Weights of a small mixture-of-experts language model, trained from scratch on English Wikipedia.
Experts: 64 experts in each of 9 layers, 2 picks a token.
Below are experts of layer 2 (counted from 0) of a mixture-of-experts language model. Rows are named router (the router's row for the expert), down (a neuron's output weights, with its number) and show model dimensions 128-191. Each number is 128 + 24 x the weight over its row's rms, rounded and kept within 0 to 255. Numbers have three digits each.
Before each expert's rows: a language model's description of what the expert responds to. This comes from a sample of Wikipedia text that the model never trained on.

# expert 17
What it handles: Opening parentheses, slashes, pipes and dashes right after a name or title, starting dates, glosses or roles, such as (1978), (born.
router:131155134103122095115153121154125192109136113114070162117128128170102125097124115120112111140123135162131130099130100098161121115088086158170110148141118113119107155155163148119089164121114110
down0:136128111137111125100145151130092155182144131138169165094121120088132110136114127140121098137106127105140105131129142130101135147110129127116137164129140110162148091095092124119151158132146100
down1:149135186113146094112153135174101147137119142154158139131129124097149123117113124078131123079185094123147148121114179105147120111125142140114119104109179153112134153122144140142150074103133107
down2:121131144106132121109128117144137123132136125159127087132088154148108137114130152124173150153166116134099086133129165150137117151136134106114128157115091093115131114144120128126145110115095098
down3:076131121125128169127100154104116174142124128111112149129120147113132121158114131105157166147148136103101141118107128150115179139076140126120094134122156154110177136136122124113122127147153133

# expert 58
What it handles: First piece of a capitalized place, venue or other proper noun, often after the, of or a table pipe, like Pal-acio, New York, Ar, Bel-ize.
router:099162142128143139148118143129126123151115117127100158156142116145105107126103115124130116148126126139109130092074180161086143130104065130147138122094114142139096112143139101098145120122124097
down0:146134128155138128083097114105094138130168119118104166166121129157106110129110127114094145103105116135122133148118107152105121143153129090114133140149139108145138116155149172135144120123123122
down1:115105093118150102156151123101131148128144098126136100101091136147147135155153124166123149153131132138160153057156140139117128124123082120112100098148090139081158146191102128087151194163136103
down2:113095110110087159165121108112124104105147104169129149169122109162141102128143119089087116141152139175171089137086167128151163122151145144145158106091140093147162126143141151080109119142141072
down3:104148135140128116129162139170112078127093177077151071130096182138077172111105123160132113112175183096135148128086114098138110134134139194124129111132103137099109150103129157135144143112115167

# expert 44
What it handles: Line-initial bullet dashes and table pipes opening list or row entries, plus capitalized heading starters like World, International, See, Personal.
router:173152126143134116124142093110119139140121122080145083093119131134148119121139123164114161122146103092145151133114097125168143105163098110130100135173140090103113128154154169150091118139130164
down0:099118132096154131095123196088132115134120118122178115111113122118085135150157128142125134129171116111155114110115158121116105140146165080143165163122135081114146111128135128152166157153105093
down1:099143133127116138128145131147142142121094113087135137134121106141084088163114164101108131135126138134118116181144134141127132132118124102100154131153151163134117123108138142134110129153139161
down2:102152126140108108123116131159159102148098126138138188137104147064156120162101145153125127130133120124112126119105069118173124140140143115108135104165118119141166127134161149155119117124094142
down3:111142109118119103092138082060136122132126151123148127162165153137129078102130127122141095133140126123143102146123096131115153136088158095079132160120149112121170110111131143151129145154118115

# expert 30
What it handles: Inner vowel-consonant pieces of rare names and words, such as on, el, an, end in Cov-en-ant, Ambr-ol-auri, trem-end-ous.
router:105132090117120103158107131141082085112144101153089099137143111129155110111138133130093145131135116157135147125154126120128135130102137144101146099139151102145120096167131116146119119151091101
down5:136108113124149110167122125104125094187156117119117134073142104147161155127138146097127100162146154081148115124145124084151092122149130131062129158159129152139123171093094069153141139114117132
down6:125125137129114083080153063147116120155172119152132118139089132161155153135109106125085142105160147139158178147135122111117134105068113118130147151113131131129105136098167127109140110146151117
down7:133128074148109130111156157134137166139145171158142100135112153115141104139101063116118116113111148127098143102153131132153127110142132159164113105144158111116165121162109153069150106124114125
down8:094148141127138113121099102100107118140113088109089084100113131120124129120106121115132143159154161151125102157101064143083118136136153118164117127124107132113139091134170130146115156148146134

# expert 55
What it handles: First pieces of split words and names, like em in emperors, In in Inns, dis, pro, re, ex.
router:134132159130131089092136150124135146121132180170127187115109149111102175111122129120083141154119127099163119139097142118110132137089115145129136168142083091136156096122171120092132104126165119
down0:139169098085161095159123126124092126088064139160145117125135115103113143111126124115117074135134068073108088146108110101154152130108146091125165176130109115087154136106137106108144129082120088
down1:197125148138174124116116100122141124135130101162148135138167147130141128142123124119174126127121101150148133124183124143143158137161127120116095116109163179116118118130136120126126134126136135
down2:068133130168125153150120088123138124141099140132134113092124113144127143099149151152131138078127134098148124145111084121131097143149123142144091160111128106141090152132129171156134073131183150
down3:143095119177098090085141194103143132132109085106141109147139116098129133150108184132162149142138131114117194161095109137135109119080167105109109136162134164114132133128163122147106112128127091

# expert 1
What it handles: Double line breaks and wiki heading equals signs (==, ===), plus sentence periods and decimal points in tables and measurements.
router:145103175139150153119094141170105134138118127123139108117109164146158170097157144095147158114125159156145110142092089129128146150136065114108145134126107162103116155134089104147129110102143111
down0:135137086154100129109146114133133112144134142123171135127139141063170103101146144151107145153122128093091133150118152129130169124110117144093164165116188118190131129127127137104117122118156125
down1:169095141211125146121160137107119120126105148135115169129169086163119122098120102158108107091148113149114131169152111141157146104195132094096110127090127151106132106125086155146113125127081155
down2:105132081155107114114159150116118132159156126114113153089099123090155107120158110105150132128140134107124166167152145150115142118089168142115133140136085126175149152119154110163109153143093114
down3:188145176087098154157110147143160139088160123080156166145133121162107150110146158115116088107125140150115126113092134138135116138138150135141069125106125157146143088106134062148115089143077122

# expert 20
What it handles: Common and proper nouns after the or a, naming organizations or works, such as School, League, Council, company, film, album.
router:168153128136151087138177132097114116155120168131119103152116147117124104176097149102138125095122125101090141135103076113134135111126141091141172114122124104128107136122131176086152154109130130
down0:159110145144163148095111147142107109159143123103141135111118176143114123121119104123107144158123143145124110172077083123129110150091131119126110113133119112119117141097114136157169124129134147
down1:107108100146148135136116146131105111137160120109130151121140126143111135131122101138133133125187135145138112100082115137141133138078156102149128133109143148125122180111115085155076153123114120
down2:124135141141112070162138081115137115141134164121119086139130142095126146156117128097111116118105128152119141156129109124156126108112126126089139121139132140117138130177154166124148144129122155
down3:135156140113086096125113151115130117193128167155128148139137148121140130094131138097133126141153134152149107131174105140112125142135150071118159134141118099125117152183135161154148123099117120

# expert 39
What it handles: Ordinal words and suffixes marking sequence or rank, such as first, second, third, final, last, and the -th, -nd, -rd endings.
router:144130152123161188143152146126110153113117107141080099163100139117114097119155134129188104113129141129140131132118105099173136147095151144144142103127112115089117051144137139110137154128119128
down0:120089128125137134097128135102151130125110134146100122118130167117142099150133193160124092084112099100159152141140105140164091116109136118141108092140111154115141088101146137106120155138122113
down1:118101142120169135128135125144137196097173136110115121146124139155129148097143113107138083130148111156128177108121167137148163116067166164133144128188164140135132111141112103116180122104104088
down2:165095121134163136138147159097172124149114094131115126170159087082150108133130127171141079137132134096113149123105103142100123124161103112102113107125091157137106071119139157159134161135129122
down3:149095125103129136149133168095132140170101128145169158133173129113105114115118133121126122135131136173132140138180114173085127155125149113123115121112134158112137139126122081128107119110138097

# expert 22
What it handles: Pipe characters separating cells in wiki tables of sports results, statistics and rankings, e.g. between a number and a name or team.
router:123132095136132133154161130149115141136154106133164147130176160150158113129138122137142159137079117168147138115142148119122142111148074149078116139111120111179116120136106153138128098144110109
down0:147123090150098160097095112140151100124153142127137179120137117093141139127152151094177126123128114143098150123131154162131156110130097090109185159098155115141130116144126136102129125084125143
down1:134103096077123074070130115124140127153118165117136103115109107132168152118142131135110127138098108121113116125153060115161115077129122085153124096130144128131146091125128105129156111106127120
down2:162142136066157153149148174184125139156121154136144135146178111142151111157161124128110135121108102132126111155133137116141141100138137158145141112132135083129116163120137153107173161121107134
down3:140123137095128109149150094128117096114139120152136114131112135132151093109135089121088086106158183113104120120091117098123101148113127130137116130135076136121125129152118121089127110094090129

# expert 28
What it handles: Opening piece of a capitalized name, usually a surname or place name split into parts, such as Mac, Ye-atman, Gallag-her, Coch-abamba.
router:146119128093141137114112175116119102173142133105106124120112127146131145173129101140104122122141148104118118147089197135102137102084111134153118132118105125148108121121166090141143143121106139
down0:097103136143143177153114129116157134160112112141107115131135125129150138099104138152148128145134141083136130161104137167117176123118128186172128110104127151152116077120123167186087133131139134
down1:117132177101136129105082090095125146115171121113146128144113132174138139144124174138137117141123137142144114095130160159140114136089063110141144079067138092137107094191145153127133127137106140
down2:101139129114106114106145103132178124098132154103138142114143123131108120149128144169128176101172119129146115143157122104160108147116125114132128119109114116126133105092127089095135143093102115
down3:139116139130152117132178114137133132166114071116141146122099124141200134138136117132153145095129149116168145106122132128148111119137137068124119098187109140142128108106104163128103151157059135

# expert 43
What it handles: Uppercase abbreviation pieces, often in parentheses: state codes CA, MA, country codes, acronyms like DEL, PICA, and Jr.
router:121133131153101098119112161097150136116107106107149146109123166111111086128116145105151130125169104157126161146097104159146159115136135119169139129122129138112055111085122132107149148093126133
down0:120124172131111152159144121128123148099135105118126093089170150107134140153124137141141132116112143108117160140132103093147145140133133133140144114181128139131120112128098126123123186117163156
down1:093113100125085101079124096088114140139124150142096130152156147157117119128072132165134148132129124134114142111097177072136131130124139110165141106145145115159109133180142125139172116158132077
down2:147120101160100117129132113168154137127112099096117156160185119147114146120141152128089096135141100114133122080127124179117127122195122147123118167163144132106171135117134140146137144069150059
down3:122125182121104111161125086167128116140148125156133163106093124107131139117128152125155096143126129146147097102088153102154161090115086131143101097153119138141147160143166163112087141138137118

# expert 42
What it handles: Periods ending sentences, often after a name or closing parenthesis or quote, plus word-final suffixes ing, ed, ers.
router:119108071089134170116087123145120158190102146142076101129106121129085113102168126146179108140126141137141100109136135118151125120109158140105118139143147107119129137110092121135081142149146134
down0:063111156124162101126128129112125199108152140120108068091129156076138162106171154160105140135175130109131143196138127132127103103123107136109122146098108123165125135086147085153187141143124144
down1:110128112147143144176138087122158158108106113137106165159154159145108118074147102168134077139103120119127127135140117102120129103143123145108080083126150136148175142122152080137111109143129140
down2:137133126112140172140102111120128074135160144140083108139043153082132142080120109118133135112086118093135133127086133166146117155119079153115138147133084132130109152105116129143183143120059137
down3:093119102121131122089116160078091146152144125156151147096116133118138111130128123115160180152125133131134126143160136152118165149123133101127092124117140125111103135153159070092097120106127120

# expert 27
What it handles: Word pieces starting or inside a longer word, often names or rare words, such as vamp in vampires, fai in affaires, invent in inventories.
router:136163140117164175139070117103151086131102100142120130143100111152145127124106139156153140126135127098095133130140136122150140116103135104143125164143135118159091124120125133105115108116168167
down0:105087096121112144103120112133133104123128091110163133125125149110079120110117160144127143155108172103093121172090161113133098148107136116117157140111179132158138142113128119155123129106129081
down1:120143153127091083164172127129099108149089141152185162194172126121078107135122118133100122154124161137109123144147127132108138109136137107091130073068119120103167139112132126143171093143104098
down2:143132114147159136153144107109149144106091090146106120078128110171151150129135165095104116163134152154114159142124186120150140090112096132121133152120118083123134157139142113149143145136158118
down3:142114170109179098109157127147107154163149141102067160116155121119109110101124114147147099140096160135124136121106121154137165083160126129102134119112154138142106150112118161072147101105146115

# expert 47
What it handles: Word pieces right after a capital letter inside foreign names, chemical terms and codes, such as Sony, Rylsky, Sørensen, methyl.
router:130136141101122109100115115136125111114125096097104167132090137131126145151084125134152132129112112109075141118148161116145118082133139086156096118092166130122127085134064098169079104116136120
down0:120133141134102113112135157107079153142151113151084134120088120143106129161174132104139133145106115146098114152149141097138100150102121112148124127118097138127140120128124144117145120107102099
down1:114122150160163089107128164120165142114091132128112156129113122146107122167130115121087134116108087153141117125119118110064130149107163090085140105108157144140106098146162118103142133113096178
down2:112136112119097173141079173132101139118127155152148127132139091154147145148162146127163132114125122097145140123120173143128086142100134106112194087106175090110133117133146132108174124162155103
down3:143126087126108142109168117090107151099119118127095164185050115119115161115102095153139135147151117118129118170123088148113163120103141105129116126116104093140070161093117105135164147114130110

# expert 10
What it handles: Mid-word letter pieces inside foreign or rare names and words, often Slavic, Spanish or Arabic, such as Z-ob-el, Vuji-č-ević, ser-tr-aline.
router:127140136109122135128113134134157153153109139145127160100110097103101115102143070161120130148114129094173125096118170106115145118130122132130146133109139137113166111140154114090110147133074141
down0:157115169156158118113125107103142093129109118089110134152172202143167140125168171159148140104146130110177100090136118149121102154181081098066110115122156176120152120160102103118079119129156123
down1:079134128149096144116118083124166150136132102104196092121127125128172125131115116122165124185185141108150167115138149144088165164158144143148120108122142159160164147094139135144127112097083062
down2:155117137145133127116141123126146133129136179122180111075152142114164170129119103100139141112084103112111117119133135110104093113171156166175145145131115141145139093121190125174125129102142140
down3:150154115139112176083152161126143129153137161145122099150084126110111116144130153106134109135132137203118063132137120076090136133145123115122123125137147120117100117148118114115162130143148144

# expert 35
What it handles: Final pieces of foreign personal and place names, such as -o, -os, -ia, -ley, -berg, as in Olmedo, Ichkeria.
router:101145147128141110127104110136165167187153150111129121144159086093154153103144114160153100136135142131143100142143140104131116135176134135079135149144092138108127156111154102179152125148097104
down0:162156122133145136124122088102163159119154131157117087136127115157117099092089099108109108131178118188167106123147142132146132117153141086104109120146122066145126141092135078123126125113127144
down1:121105127083147171118161104129131166153076118112148108143176168123131130151131113072185119130124156094142193144133134133178167136128110143104129159102158107126178119137115156142120100130149162
down2:115116130115135164134156136160124099141108144150120119143138076100120110101122098133125147156150134138157142148170143082122136150155148125162115112118082114095135124116131115167132117164083100
down3:147127116129115142141089157090144160124131120134140129109118100178159121127121103149087122152119131169132097093123133125128137179121087155146095154125097130141135138138125159127123107143093102

# expert 56
What it handles: Short final fragments completing words, such as -s, -e, -y, -es, -ment, plus closing == and === of section headings.
router:132096147139134109117125082150130081128144151120164175079111054107119095140157138153124151153133125137157112121130118079146136152114097118111127145132127139138168138150107150102178118154148110
down5:132125160119094187138085132090096108088099130113168136159114113127145112104124156144157121147140183130176129140121128138172109117123111109106166119124087137138124108132139117145152117093147151
down6:107113128136131133146134145125126176116148110090191124152106144138134106119148112103076144120124143134121118110126175107133145117157147130066103084153105196096160134122105134094164109116127128
down7:165145080148131091124144126128128134117114140138095093101129181081151071135127106117138164070125100118128106106157152094160158123131083130116148127138145118094130121112075165103143165119108137
down8:156111135167147151140114141118154164122110131146107110150097092118135100126073112145131145107145111112143084150136171131143095101120152100129118131110085089124108143114118179126169122155164097